config.yaml
n_experts: 16
experts_per_token: 2
d_shared_expert: 128
n_empty_slots: 2
router_score: "softmax"
normalize_top_k: true
tie_word_embeddings: true
Below are experts of layer 13 (counted from 0) of a mixture-of-experts language model. Rows are named router (the router's row for the expert), up (a neuron's input weights, with its number), down (a neuron's output weights, with its number) and show model dimensions 64-127. Each number is 500 + 25 x the weight over its row's rms, rounded and kept within 0 to 999. Numbers have three digits each.
After each expert's rows: "mostly gets" lists some tokens that are sent to it at least half of the time; "gets" lists some tokens that make up at least twice as much of what it gets as of all text. This comes from a sample of Wikipedia text that the model never trained on. Tokens count by the router's weight.

# expert 9
router:521476540497515492481511517518524477500468518530494443494503505499504537539476478512531476482510481461497498515526533466511501514541543538489453508494509491495538544519497504447461518479522457
up0:542489436488487505490505495498494520530485548466491497517499486498486530491448465481549474521466526494488474457509484538511552517477489508520523498490517530521525481478471498493528499507454535
down0:544499464544498525476505478510481496509468486523490484461458497523518498517524519473486501540516488506501502524499481483483551490495467485519508526536446482510540486501498502482543487479536469
up1:524479488502490465499465496507526477462467555467474536456506465542504476493550471512494480474503486502516530518471465490508478493492482570510466497492482490496507465529519454490531556540485517
down1:546462549519494485508526493489446525504517495500475490486487473497551490479484526478458458512535549495493486472525485541514520461520476479494513544506536487466508518509469548547494535495488475
up2:484524543531500513484473511523481529528478505492461419531482507489502476491515505483464553470522545498502508536538475507471473481494443509496517506460487462488488506468515524514476430499460507
down2:488520481501484484510524501439476506559498531433490490450448483493512490528496480547429517470502503515527503517512498518493483501449474516502512478445538491539479493509467462502520532520486531
up3:493489530526502455471502520498448468477503484488493495560474505505487517461508514504506526464507490490498490468555503512501475519455505536494462461497496494484485526525524504495486464565505514
down3:517492508494518536506516500508460455493525532490472520537506550480483480521470476509502496481522541516490483446491531517492489474451553506498456483467509490514583493480461515499512477495510509
up4:558538455496505450505534508486471516489477517519495484490465496496515509495485531537463510489470502471493479496489497482506538501503486502472519520451495524477541516471489500506428517558527533
down4:467483516526518515524460489538481486469564534518446512472538520498536493469507466497481512525490462510534481514456471474522493482500545500472467502522490475518452490521546491481501502523515508
up5:522480530505522483517465495485505487458501562505463463468473534496510519487525476447524508520512497523494492522501490506551452459523551499516464506472484499492450479471469499471491527556474493
down5:516489475496504511476545499527511489519503510490523515531494470532462516513465510498546513434524504525510488478502546494457538516528486524498528522488523490502486532499530499500472460478499517
up6:444487509498516521508516462494512498450491470519477469524579521493484552478509519489512519496494533523459505501504493512495488533525516523504455503478501522437480515515487547495487504498485501
down6:476499509429463472460531461490489509490514471537489507492477500526482511508509467522524516511522518480526517473497518532474485509468489463549489464523528534522481507508495497491487520492510518
up7:545522512485464498486461515505501458522471506507467481480517533493477527498509515490438504487461501470509525475511518491474493502539495501524502490462515493519530467506542559514523522501495504
down7:495498529492513537466497492500495499446525458503504520473557513522489505531465520497534486457520496480487473506468422511490455471465537498476511531520479494447499469489513529491496532453530507
up8:482468495505528504509494509493530506448433525510488457491505500543516488507538512486481504483491455498473552529550538481479513546522545490510497466456476500477501528513479495467493456550486478
down8:482528503544494483519547459486534473491501468515514504495504487512476497501473509491526500482505533446518481548478527488521518542525514538497517509535512554492463495472478471508499485503503486
up9:502486507542499533498469511488499520493512507513479462505515455483445474443514475502480523488477456501485508496491506485514522474505498478487487496478530493501516500511544501488508509480540497
down9:493483495459542502497504452471476518468522495517514489491486540502459550476510513501568490455490513508493535491504523488464457491462479498549486512506559470507493513506474514468503480514511504
up10:449484490553451471537504525506495516499450545436467455479521475526510448490471469496530455536531520549499495531514506497501519519504485474504462513474478513459530492526454496461511520498488511
down10:530465476502486501479506495502498518491487485535539507496484534498485508554482560496481497508511439478530479487492481487484491514516469509469516525453475522535463511511486574492502465490505497
mostly gets: "\n\n", "\n", ").", " | \"", "\".", "ing."
gets: "\n", ".", "\n\n", "-", " |", ")."

# expert 6
router:541480483518523550455460492467471476468495507523497511475465482516506468465519473497529510492512532472503521507478501519484537505499480516554522456472485488507461541544523521497505500474469488
up0:491497499528547494493483517532536468513480485493489539513488499525499443423501468514490515482478530459467537498471505517451470486469523497501457481526470521496535519527502489500504564535523488
down0:513466460543520513471478487552469517511520504486476515450491505495432460473496485490459520513469506502527501508502521473509506539488511518490497481537485511519528516504517515506503541526477525
up1:501495471517477490475522554497508491514513475494536461495457534506532500545470501501494498547480519489542474462546483497489501490480509529471481490418515472524474503496504506467498533507510519
down1:482460486565505517484493515481511497532506485524498485505454495508527521519490530509524477507523498481501485517521471506523477480505488489495481513482483457520464538533516501475524566551518488
up2:511517492533493506468499492456459465527502528501510488556525522506486491480479453467484474543493502475519451484460477513543459490534530470481503466452494536525480541501523514510556497529486501
down2:501551505488512485519518469506504526500494487512485489440494479448505513537481511490539495457468483484504567495501472508502498501527505524465540479493488480496467512517498525517514528490534456
up3:521542526491474507462467485488529473455530551493507501498455521483501547478486492516482512538487484518499497497476475536492510496482505522529474473448447486506423475512514531458506461481560519
down3:499508527517524563425518502513489525451478471520478475498492490466496513514481477497521507494472529476501479514505547506498502470499534543502501483485469514519498506493531524510482498503534466
up4:529465464511482501533508515483492441501507491556474478471487484512518466492481509514502517503493500496519494498487435514500526486515451529455521505474554501513473559537507492465544525467541503
down4:483474492478486467499508491511517512495488507507499438514455463533494516521529475504546494460498553491516484512519500510533510475479459477497515490462514507476467485470511496506467465548534500
up5:516509507548499505541501517501509517448523526477489470525504469440507497539457481481496494499438510509505487509485531515497499476494503523499492466491506448513416531557516472477485487464468518
down5:532513511483501491526501470472566506512488524503497491509504498525523534524494527472526479539516475509507500445504464506494495509542484441533488526493507504519518495500557520470517500495491516
up6:471508536500512515530505484505454497484517526524527483489504506479485499459475479515527510495547500547505539504481508514467462459528531515452469550487475494484464519537515487472506483491484517
down6:461459503465474552480474499522493468522524513481492548507529511471519513497530528472514559491544508492481501520470493472501565509501493475479457476507521500501535523514489534465474476510491507
up7:485507490543521489498529509478447492503526505500511503523439522525550501481479479453526489520532493509505507486537502495483495515519506521545505484479519545506507495539474468481500534494520517
down7:442499468467473495512488534551483543517503478459493469497496473472453480532502479509513513535455528486524494520500531507490456486491522498517497515490552512514516518531499508475468518503510486
up8:559513509527468487524465455493461484482526501540485541491537498497490482468493489462492550479502503525495515487485525508499517499486469523512510475536454498540508571525501516489488529529531509
down8:524496541526482550462498468541518517521550503514471499540513489522478477498506504523510509465530504501499520503481483524459517492500548504492504490500467530570467477493478484508500476480463498
up9:471491479540497539465496516493469472487477470563473492554526481502519467484505509484509484482481508482465498509464512465507502496463490539505492454484545501496519593513503564503483510506501509
down9:462487489495511486468508496512488522533425454568480533533495476485492506501469493507512510458498533459519518491481489454476508500494472518477519496515537488538515552502498511508511517486475514
up10:530532436549493522482463519519496500509477474503493504448526501488487499460501496507532535469511519517507514481453511531476459481493529510499483500505500496504535511507526449515462518487499514
down10:520491530499503484516507467393524475495497512506501500527525521485513515505502494479488491536498496546473490468536477468479532516518495499506477511476518481478537511502452514503513473484458516
mostly gets: " T", " f", " F", " K", " N", " M"
gets: " F", " B", " C", " N", " f", " T"

# expert 10
router:474491500515498499532521532521543483516461512475524478528511508468500484493541533529456521504487498561512498524512495495474470526505516497532509512493502516502481462520547501496518475524462479
up0:521524530544499453494501482493521514530507513509539511496516484515552500448548490473492503457478484494521484443448515506527478465541525483526497501466468517514500513505506487500483525495465522
down0:469513518503514511462524521467511518533487515493512486471509493563482529467489505453495487481502529506475549475498501505510508496450497467507501492454517494533456530481513456513504549462504474
up1:515499506505526496475485549500510496476482484521532492489474505464450496511499558463472501498506498465536473492496531506490470434483552522524511499512488521487508505507522487531510497472512475
down1:499496435494521466471543487559502473478498478485535457493483516520514516542520501471519494489506491526492535513531495496470538483528507499487485491518514519503496520463495523496513489557509468
up2:485522450521540504501488509474492509496523529502499535517502505502519501515489485528455493447497482490490523489541489504493535475539511511491495519515545553482502492511509499532471498498549489
down2:511510488512476505518477473499515496494509549511500503530504491549469520488494461511503455514517499492507491513487517535492539483489501504529511523503489533507513489504507531505499540507481503
up3:470540508495515441496519544483490486485500528451508479457469472498471488517514501567465509532511534477483513501493530503531493508499538512503479510480520451490500498494546494475538491467526506
down3:515506526495478504524503480568487457504510462501540551513502489476554508494460518494482480508472512549462507503496527498494527457495484487480498510488501510485471497465469498481504476512492496
up4:493511492525532492474517518536498505496472561459504481517497480485486522532511498516456473500451491502465509492491532535490507527515525465518487471519512476539464464492499501504523470511494495
down4:479476485481443495481483496473462505502540449526491513500522525543544517466505484527487536513508511518541498524466491508507496474511485559490518510543506522470563506504491493497473519482492526
up5:513496468528510511476467525500484502524494522469493472508504543514477497514509518549468483484535478508490507510502468442500497499507535507518534519454495517503528460527512524499529459535505550
down5:481500429509529566463511548483527475522530488491543490532514489482519513467470473519483461499529521509520498467447470520497519484510553482516491475496503502488510530511502533489530423485475499
up6:529485509525496481493490532513501534470463502526510494521476471507502488539492492473516510491488494459488483516516488523481493490522522536469464449508529524504484527506506450483485511476530517
down6:527491512464468449490465454559513492496473510453483489454507529471474517521510466501512477480512519494490498537539517508500528518459485479555537493473507491508509526536487521516516479516498530
up7:519474530552489507472500522506502457508500498511489503503535489516476491505521530482496499483528459486462487480484536492526508447492473547504436494465494533459488521528497507516494487504482496
down7:509474514516501506470508449528544502503491495511555499492554483515472498529498562487474471491497506462481504487482547493537525439537470514506444501486491546505477488500467460489485486522506511
up8:465491490518471521500529526473494514476490535505519473541534538520438466476547511515497529477484489479500547462461480548478498528524482489520469475475509509487520481494530494457520491527490496
down8:508504498519527494493507523633539481498510475472532477483476522521486487483509504497481509522480489498525500511518490496474490503482550467523504478507517510549478482493472514499497494556536544
up9:446512488449505462523495512514475518518451497505529479496543535489497515504523480501493495501468494540524548481554537512508532529534499505479475526511525477488524511494509493501526482525436479
down9:558524496516515445492486474578520493464525515507457495518486493511473512483503503513443490470530485499530430474486509477499470464505482472501536517453517537509536505480512522515482510509479493
up10:484487552493465463491489505486518488453490508544487485552487486485527478485514520476515488490581449554512515513504548488458489472510545507516478489504490534520496532527487485522470539509519491
down10:498502502484527512519506471508524495513522486490460490507448515532497505518496488498545503511434533477513533460489527523520490493463524500436498510541500524494503471504467482506503519524537489
mostly gets: " was", ", which", ", but", " him", " to be", " they"
gets: ",", " was", " is", " and", " were", " are"

# expert 8
router:534474501492506500516546484530509523499539505532502500505509493447473485460497524472533515472489542516477478532466504509525503523488515534475480531511512522491481461540499536485527467552480533
up0:507449543469495523460481508500483499457497473511508535499526515536486470523540490485486499465466497520521502552525510531481504527513506534520526512469521516474480471480525571502495478496475501
down0:532500508467510521511487539483498497495504487498519506496516490473492509546489504563502497524491497521486460480525518505503505511531474477518512505513485496429515526486480471462533536518507464
up1:496504490507499516505477520472469519489541508476491484477485483492466481529517488503504469531509499542525456506425478526566454494467536525479445484479487514498503503455483498486514508506468538
down1:529478499478495492528532493500491486485533499518470472511504461480502485518515521494473481535474491464476514483438505484551509523474438470540506538473505500510465504482490542454548451483481559
up2:545495495505525512535503555527514493513500462487533497500501505487553454466474512504489534533523520478518474512487497495507537534491503470546470480485506457495472504470509509505477480542474510
down2:484474515482494458536500485534493560507543523503519477527502484521545477511511477505501489498460515492499530516531442493469497519540540464475502493528521502477515569539499496488483483519501510
up3:530550488455475528511518496490499485455535509535497490500536501468475501456521492459496501499450473477498508477468507521516474506543509479509510521496498463484482472498464511598521476496485505
down3:534530503450506498548498435552483491539486504490484503494515502500512481493521544446457482508522487529483448529469494506495483486489504526490509501521485519499507478504500509486486524495523517
up4:519419496529494489530529510525498484479495517480489483513477496511502458460498491508479457485544475507500498520500464468482506467548492522496493509504502510499505510558452556489507482492478509
down4:546518482507477486490478465538489486526510511529478512490501492508490507479513512479493515491475509440553465510542453511505577535500516527520493498493547524522499525487481429542464470503512451
up5:504485518509496462457520508522475485513510486469491501515492444492502484483479536528509504493450535545471518479495441517543486513482531519508494530484466523545514478550534530503509495492513492
down5:528502523417494453529531497538495547488470475518505466528531480498488560512523483486482505541535507486475540475518495495514525509521490510477504511491489481511490494539528483495505500473512469
up6:545459474506527515493545459486492497501537470513456497515507477444480513509503556492488507518471467478522478453518498532506477545499511542493482534479517531494476472502515508488482513518515519
down6:458470522505545501509511471538550515514540519502494493515480469472498486509473498465524512470485490508480503472521479517463455499515538507491538494516465532500496519498511489509479525519500480
up7:519564519472502435490495511483503484499446462507524503523540473541508518485501469481537461499491486491534486513453521491538520505517530471503501519492508519462490498485438516488508486465514524
down7:470512529508489450475498494500508494502490508497465507457535498494500456509486551539498468501527486508531545513554484474520484501443495524499510517553508499496485522494527475492502504506427513
up8:508525533494516510451497506509437485483503526522490486483509530516488493486529495501512490505505506506500510501473470519498509513472495507518496497522529452501472456506452487481513503541481502
down8:479513488511471505483494489472477498481518501483496479518479467465501469509500497490520533498483465484479490489488458508484505493482496488449545481503504486546523480518498493554475530490504528
up9:472480481510499529495508521498501527508487473525542477491529503490457503480538511458513429498483502522472491464503518521531484519507500490489492514465474514492491513525468507493493513491469549
down9:519464495537473480502519507570532530467496504473490525469503494424511520483458475522530523526496498546497463451490521483495466467512503482508487524498453484494506504488474512500513489490538484
up10:507497487501496516480523516504514490460489505516519490481492512459528501512453561475519511529465505498488529526494509522496483475516524520482510466505484499470464474506477538496532463489478518
down10:470508487498524544513497481468493492503477486476512536502494477524540522481459481476465476492492492486549538519516450475497500502520479484488502484482479500492495487496540505515491487498477500
mostly gets: " his", " their", " its", " this", ", which", ", who"
gets: " and", "'s", " his", " the", " their", " her"

# expert 0
router:506518469505459529478495506407403531493536472485505466439479497502513554502518494482530477497513490512500484542517490493486566487492441460536510484467527495536493552494465517511501491467489525
up0:478472429525471538510523521495467516521477489526522512503522502472493540475534494453450485484498501484478486516471481475519497559497497495485479517452495489503498482481519535509485511519516488
down0:481509488537515514534492507521477505536486494528468511529502497510513455480511485534498545516484532480537522484477478511482527470484475457488457481489494520518512494524493464497531525448523475
up1:506448472527487491503516501459459461494523483504453475454498524489475554514489491507479482511539501536513528485498529505482525535521475503482520490458491492486504493517526471547452531529511515
down1:482471517495484534500463505493505529494533490538490450489527484525519506551549529477545500535447461499509513508489488518527556521484502459518499528457446507509485537482509498478462515482468470
up2:517469478503490534437490469461444522494515487447515483512479525505530549505545534515497487503455556486530543536486518480502534550455539537493498510486485467451482506494483477472493500486478495
down2:473516526493518476514502454538518530507549523499515523467494477461517528496493514543536511489495482514517504521459509519531473510494465508495525479526519513504508503488475511568485486516434507
up3:509496503494443531521509542494529488446509524519566514472513436492485496493513495481495462479505488520481510494442526510555510497459486468528497487518510569516520502509524494450536504529511465
down3:433509510516479505521476529546492497472513489473493508503436475512508526501503543541457550499540511538528529498462493475512512497445476467499521500504447496518519506474497483495478527481482523
up4:469425502515512518486483445486514472508572457528510536511481523504519521483502526495494493524486548486461504498546483496467501471499499506464476516545497499552498511518509454515507480489491505
down4:488513519515505525521468508559499501521499543506525510508569542474502504467494518527483519522493481561506524472485506478494523486527458469501524474494509491440505506484518473470510515519518554
up5:461491488506516526535556450497498488511527467500517535500494470493505469420513512514533503489489485499482490498462513507514456507508486472525464503472515470520513511499481517505494441535505485
down5:476482469502518475492488498514517514438508518471488503450500507500500518497489460472495492486487508497485514512492539530485518513504524509495538527460520496491511509502535543490524520507480493
up6:457450501473495462491498486484497467471537484508513470514498505502502532474479513439451538478522498538537511502517528500476492499451539523521502504497526495520479494500487522497498477501477535
down6:457476472470524498523480501412490482480500492506476507504541463480569476524509490473515464479512475473523498503505494537500480525525480525509524503504522520477503516499451485502459521486490527
up7:527567487501491505512489490551462486468500440526535494488471495532531498524493515457474548515473556510479475499466502490492525502518528523503494519508471506482509522508491462470485482472477512
down7:468522498505497509534496436505485505494519519496487508503520481466495490526503497514531488496495469500480519516482470483523526475516517474503474491495525474467500491488511485480473519546485459
up8:509461538468524560499543474490457537521545475524493450499525508522497515501518534457490474490472534491530521571512471488489525487499520489496538547512489508495520501523509499492545541483483506
down8:459534486493513481497487532461518483481496498511540468455490522489510556462480476509473521463478516480466469467555497508524495483488478535511530509516463461490519517545490488501539477516495505
up9:513481524493473492538515488453497543521534487517518490536496494525546507489553484548543503470507490504486495489474505504496558460524490498479554497449497502536494524501526513488475532492494478
down9:514522466447496533526491502564471496511505449511480506477486485518458462490480492504524501548511513501532472546507480478501486488508502451542468516500503490506481503505469499503504493489492545
up10:468526508519496498541517513477477519439539511499550496512512513455483541481530509486526514514511515496486500520474488481511535508497489434429527515490514499541537482517520492480527483488457473
down10:524494504523469557470466465528478524510489528488498499533487512532529506516514541473520490517481485502505511503552484452498530488511501537510501504478506451535497545478543492515540507482461491
mostly gets: " H", " l", " J", " L", " Z", " Ch"
gets: " L", " H", " S", " P", " R", " D"

# expert 13
router:481527499508518505515505458538443495478491512532545461509495507482463515477482517489506467505485524505519485494456466497521496521508505545450469491449443508488507503497520485527510506511544471
up0:497465476484524558487506517513485465507501467478502488501491484550495502491496466545509487529523515506504455516513541489464518534472532542499527474469494522513493466526494559460505528518472540
down0:541497513528519447509473504511490493500503474516530490483457511517518476528493512479539546494469491527523490501540497463490514509498474473508488487514534519525487526496491423499462519455496505
up1:487454529549504516499458495521485484473510428524490535504505533487515487485504535497505520474455503456501510462460505497510521479480463493530526523496492514498482504483515495481483478490513501
down1:549478468454534502484526478564473535512510524486447480500493465507538552478530483504511475504462493511544496493504492495511506500546513520454496505518459494533494550499511481539518530556456504
up2:542493474476512516489511521500450468450484481493470521468513508502516462486441519491506532475522503518453522492470500528509513436489534505480520508521498532494487507499462467546492492513470502
down2:512507551500519527497470493564493491528499486485495486475454494508486478502530458461488482490498511503490506510491447493480493464534513498511508478547507549475505555483488478511483516519471457
up3:490501456515485495476513512475463517464503460452493491468544497501433480491478514494517484518462487498470462442517468470517494513509454502501530491470535526493475503478479514485486536494505504
down3:496546464499485503529512525549471494502485478551509463525478486517512511504507520481495524523532501482510463486496525476500531507524476461486522422478524494521524477516490534545487468507467485
up4:497485488531512532538510502515492504484525481512525484461503508479487500550481517494464473489484481473507522523493531526486487513510501529487491473517448506508518463573507502504516472514488478
down4:538513529521530468516491446585454492475515525521501512483447482510541516459530500521473540495502488500479473484512475521488449514520527532466497455471514494531502505506480477465449518526486468
up5:497504450491520536527485480511492511484488486548508487503497501503514503508475501518521500466449488527507476467491513523468453478468503470527522478479501492498511491551496480479496514484570508
down5:500529551471505491470519530526521542528521502500504533458495515529486490474535494472497524486535517468523479528508499524451531535529511490473494493505495500494498523486495551469476474507501470
up6:538526492450508481503503509529481497496463458509484523459495494508500452531530481510485472530456517505486536541528469549488499471473518510502492544481480516525452478485512523475503538497523534
down6:522487484558499504547493490525526481500559460500508481535492507534476481559474510507485472557484479468487521487486517488512507473485470518481492489474503456488456541498496462563470477525501478
up7:528497478537497451489489464508472522478533439457511533510532546486488512477510526513505496418499476529525512473505522447526494472531482503492519515503491471533463497497515503465519522522514486
down7:513521519508488505478514526476489480531472521488505535500536534503483523529488504503533492460517461507480477427486505486472461484497487499521490494486511489458490441468512537484504490470502486
up8:496546496458503515444564534534510471505540438513512481521501467478499466531461526505544486482481486476460449513478511504514470512465538503527500494488483493510496520528485504517502490484504508
down8:527483521503547481513472489538516473543516527496522546498511499501501515472501488493471508499514526501501527477494492481468494488510471473441484420501501537500511483484519489484519484509508495
up9:531464482530513510482453501510506584456479514494509471503510512455514459505505523459492531545476502542472466504494501478500499511549508493504509518530483475513537493494511511480517513525480495
down9:468482528513517472519514499542477548554486529490529467499475501500502532528453510495487482491502530497515467464549506499464544542520499523505485495490544498455500503453482560495535480516473469
up10:448482473462481473496489501501525481514481503497476511499474490521524507459520504497497485489494477532514528458446482483501488499494494488458476505509469506521483533545502535475521527538490532
down10:476509520494478533507465460468506511571515508478492538523504508502493487512511448501468532475511469520487458481472514479481549521510479526527541539490478464487526527512475488527535478488523517
mostly gets: " at", " to", " at the", " to the", " as a", " is a"
gets: " to", " in", " of", " the", " of the", " in the"

# expert 7
router:474522423494474515542470480485547487534495474509515518527493464531489458489484485510503472534507540489522484495502493499500446471494472506459480489532497551523533497501502486480502495498493498
up0:495476450502506449522491531473475506491479498534503521495472521501522490486486521476465482528500535489487538531470528502493520497510509539481418484486495507500478483468501484484537472534498498
down0:549487524496484504475538473472472488476495511497484469523495512500515534517529492519510514480492453484535518506478506463504554524476485453507531539464507514543473476496509506490468525491514469
up1:498502486471471524507481503491501505505499512499538485466504470536476479521469504475528505482512486511488477538467491467491494489509518485509539491469485511512518481492559514514531498510491503
down1:532493487522514500465519520557516511503512468475482481451481483500497495507480485516534446481520518513445487517559511491504511535500494498501479473488496513494517540519463520513475444536497472
up2:479459464493524509484472496482512500509512487501512488543514482534504513464514511500523480546488519542508496518510495470496485494526525508511504537448532524550492450510490482501473500476486487
down2:503498455489471509479474532545497471490512469524501466440485512523467529518511496492489545517501503511556521461494493531501484505486473532498500450533496505500490506529497473508495516490539518
up3:490542528527476502534512456498509456480490465497496527535508474478517477503544493498536497559471499483538501539486485494497551497518526526548500490465493534497504483494444505501450489499485508
down3:490473500483529485492525499492513492490472520517528552509493497509513492517461488470511493424507506482521498570468494517446512531494518471518478517481500471451497493508523497543501525491457519
up4:516500469493459495530476527467537485483510506495490472529498457503531465526515493485509545489457496557531476480453495532471507465531483499512486489495533559559519553507514488481484494476492537
down4:517474514527503529456484484453497483513501500490487515520460529522493504494502490519491520505495475488518521526477514513512492489508512508457565440476508492538534469483467514502469483477502448
up5:492489511546471530559501489467497495491501516501489501491496483476491537479553460458486521543486504507519561468474503537535485450474485505511478482481535533483493512483513486502496482468538499
down5:511486509509449522529566509561533532507514467462488538477479496518497528488464481495457467504477522519455487459504493515500491516491525506516539487523506514491514454507496532542540458530495429
up6:492521506496502477529476487475493478496468567495511526449483478519499536468514511490498505520468505466538519536486530536486489491501528523509517513501505568493467482470509481470465527487468509
down6:553532515520452479513496473497508513480478514496487507550523502467530485514494485494536507530472536472516500503494465500494466537490535474490501524453509500474516510507493517491514470499486509
up7:490516477482477542467503502454500456486497469525504553508503478504459474506497483517504540509503508496518504469477482520507506488513482547476478549526510498530493516513458502512466436509473493
down7:491484509515472451515511508477495492521464487480538517489518480498482472468508541557463505496520551500510521492485501502491460494547477488527531484508525543458533479526567506466526540492495525
up8:481498481513506497514517450525498528445505492496526509493473496474468504495490482508501495493541444495507494517413511501512515450528534523467495554494515515520477507485555447436494482506489484
down8:520488513478539516506531535523490532548468495497495470489506480489500519470496471466550452537459510523492493462514552515489497508493470558508525480514486504512470514526498489521487515488493461
up9:496481492535518506537501493465482453490480487490502521531450507521492532481546489539491516478471527475508496473471517481479516449530532524500517502516454568521473520512528518500527487470483542
down9:471452509533474517493511460492516504506514505480470504498523460533528483493481485474487525464486493496546488462507543512490476497503474476504511527533474524447433511497542463496503502482496509
up10:505558427506489521498506467447530519485511512522508509512460443526480499502513520494526530511492475500505437479556480512473503516490510508474527500536515514484513493494517562505493518503484511
down10:489513503519558471470495485491439530489514546467479506523501493528467523506538544476493484489499524459452512508514527485491492526476464502495509482512473499512513484517527489525478518485508490
mostly gets: " ==", " ===", " | — |", "==See also==", "% |", "|---|---|---|---|---|"
gets: " |", ")", " |  |", "==", ";", " ="

# expert 11
router:511528528501510499522485505519533479490471489468513533508530511466499498503511485498482475475506484555528520471493488513472472503512491505479481522518497456518501534460488479491453517505519563
up0:528489497525493507518508549498486502504456518504491479488476463530495457489471502561451527513507482544515528505505472541508467512509483505456526518486503540473556508475479489523518472524487516
down0:469480505520488526487488476541549502523487466488478492490530525461453548468509531540471510471493508477486451518486562526514508508463507567506514484475497513499521492513474509478463493473524496
up1:480522477523500503498505476491488523476525488479502509501515514528477529474509533513460469497530454539519476496493494501509449514488473502477545483512502501481477500561504463496518493500520510
down1:493480451490507523521492521532539501512524487524523505557479504486499481479488509488516532509465525507488525523453502516464492521516477496531463465509499537489537521482506522498492481490507454
up2:484508456523539490489492508504504533505468492534550499474557478487549556514537509475479499506504463524474545530450549520480502506479498492514461512506501506490538492520501505487449476465483504
down2:524555517507494486515480482533460494497480535504467508485478520462509495506501480545534482517544504520502479477543471503488494498527496519540516492511562494489487541529522489504487471538534499
up3:476496464530548543490496527479504499475491483496500473505505495488485495534492521498522482493555464555519482541484496505515483520491515490443478550473515504539473465467518552494530471526506527
down3:495474539458496439517533507477492503462498501495504499483441518510533457492505437488543498511566479505470483470486478515559488511521533527473484512491500461534492551512522497513517516495504466
up4:529519504500521520464488544463499548514461501474542492463482483462501496505512513498504471536506496510505501517459499512512463527512561513492460523470523510496493497534504504524528490511475485
down4:482493495529449545497430457480483511505511502500544481499506481477535491473474495534532473457500508484490514469549515493471565518517474478489470507520512485483506555476480527520500500479501500
up5:483513470516521475437482500466515484512537487461470502499531516517509495499514547467563502508547495513490462511514460518483517485496522517510491540500516487478513501534539513523470524525504537
down5:522472486488546505497472502427521483510497524491495459500508452533458507511469505540482474545533548497533517476486505501482521528534473466514524522474516502473531499527498499496493519485509533
up6:477472529500513452497510481473488477487524491481473486486507471499517506467546555496501523505512482543533487516463475516524450527529490481502507508526503546463514507503473470456494463538472534
down6:509482513483492512540510494478509510490498494521474514502508522519448505465499489511480465557481497457482494515484465495518516505440507495511528562468470502463430496501511513542502498529506505
up7:517505481491521471540458508467479484497542476479486479506528507493468498489506479471492506507544456499521520492504480514459509490497515533507526509508497501497486542566522517509518506452528501
down7:509522513490517474526516543453461538487503485524538515559485523473470498518542484513465507515481504488478508475480537512505470487492513477520527506521479525525479502542520497497489455529484486
up8:469534476497499496478438499484506481522453520540508512501488529484511477519522465509510524486485532531528512528502497482530488479510507478486456516475509436507526473487514495549504505484474513
down8:490497484527497523520453528471543496482511482486512511530513529521519494543478531557502513512477494496510502500441510527478456505464507539519495467496506511471544464505506542457505514496491474
up9:510513500556520492514534538442511523521457508489506505527517509536552449497514482475501469519493513523467507520489524521529495513452505506495526521494465488498504488535497521514503481564509527
down9:519508521517525476533535494491495509516476519479453527515530469488504497519496504513528468544500487478491465467499525556464485527508503501504494501468499484532521533462478473495523492488531516
up10:511517499531472505510511511508491503469517489438512513518529518467488516494526467506501515470449463501519513501506551473503487493497548487521518529518498525525495465498479478511481456499461522
down10:469509510494501556496473505528521532549454505486469518512547518530467533513463525493531530538552509511483530532528505513469449469472497477507488523512504508497467475470506513467507485514493484
mostly gets: " two", "2", " three", "33", " one", " four"
gets: "2", "1", "3", "0", "5", "4"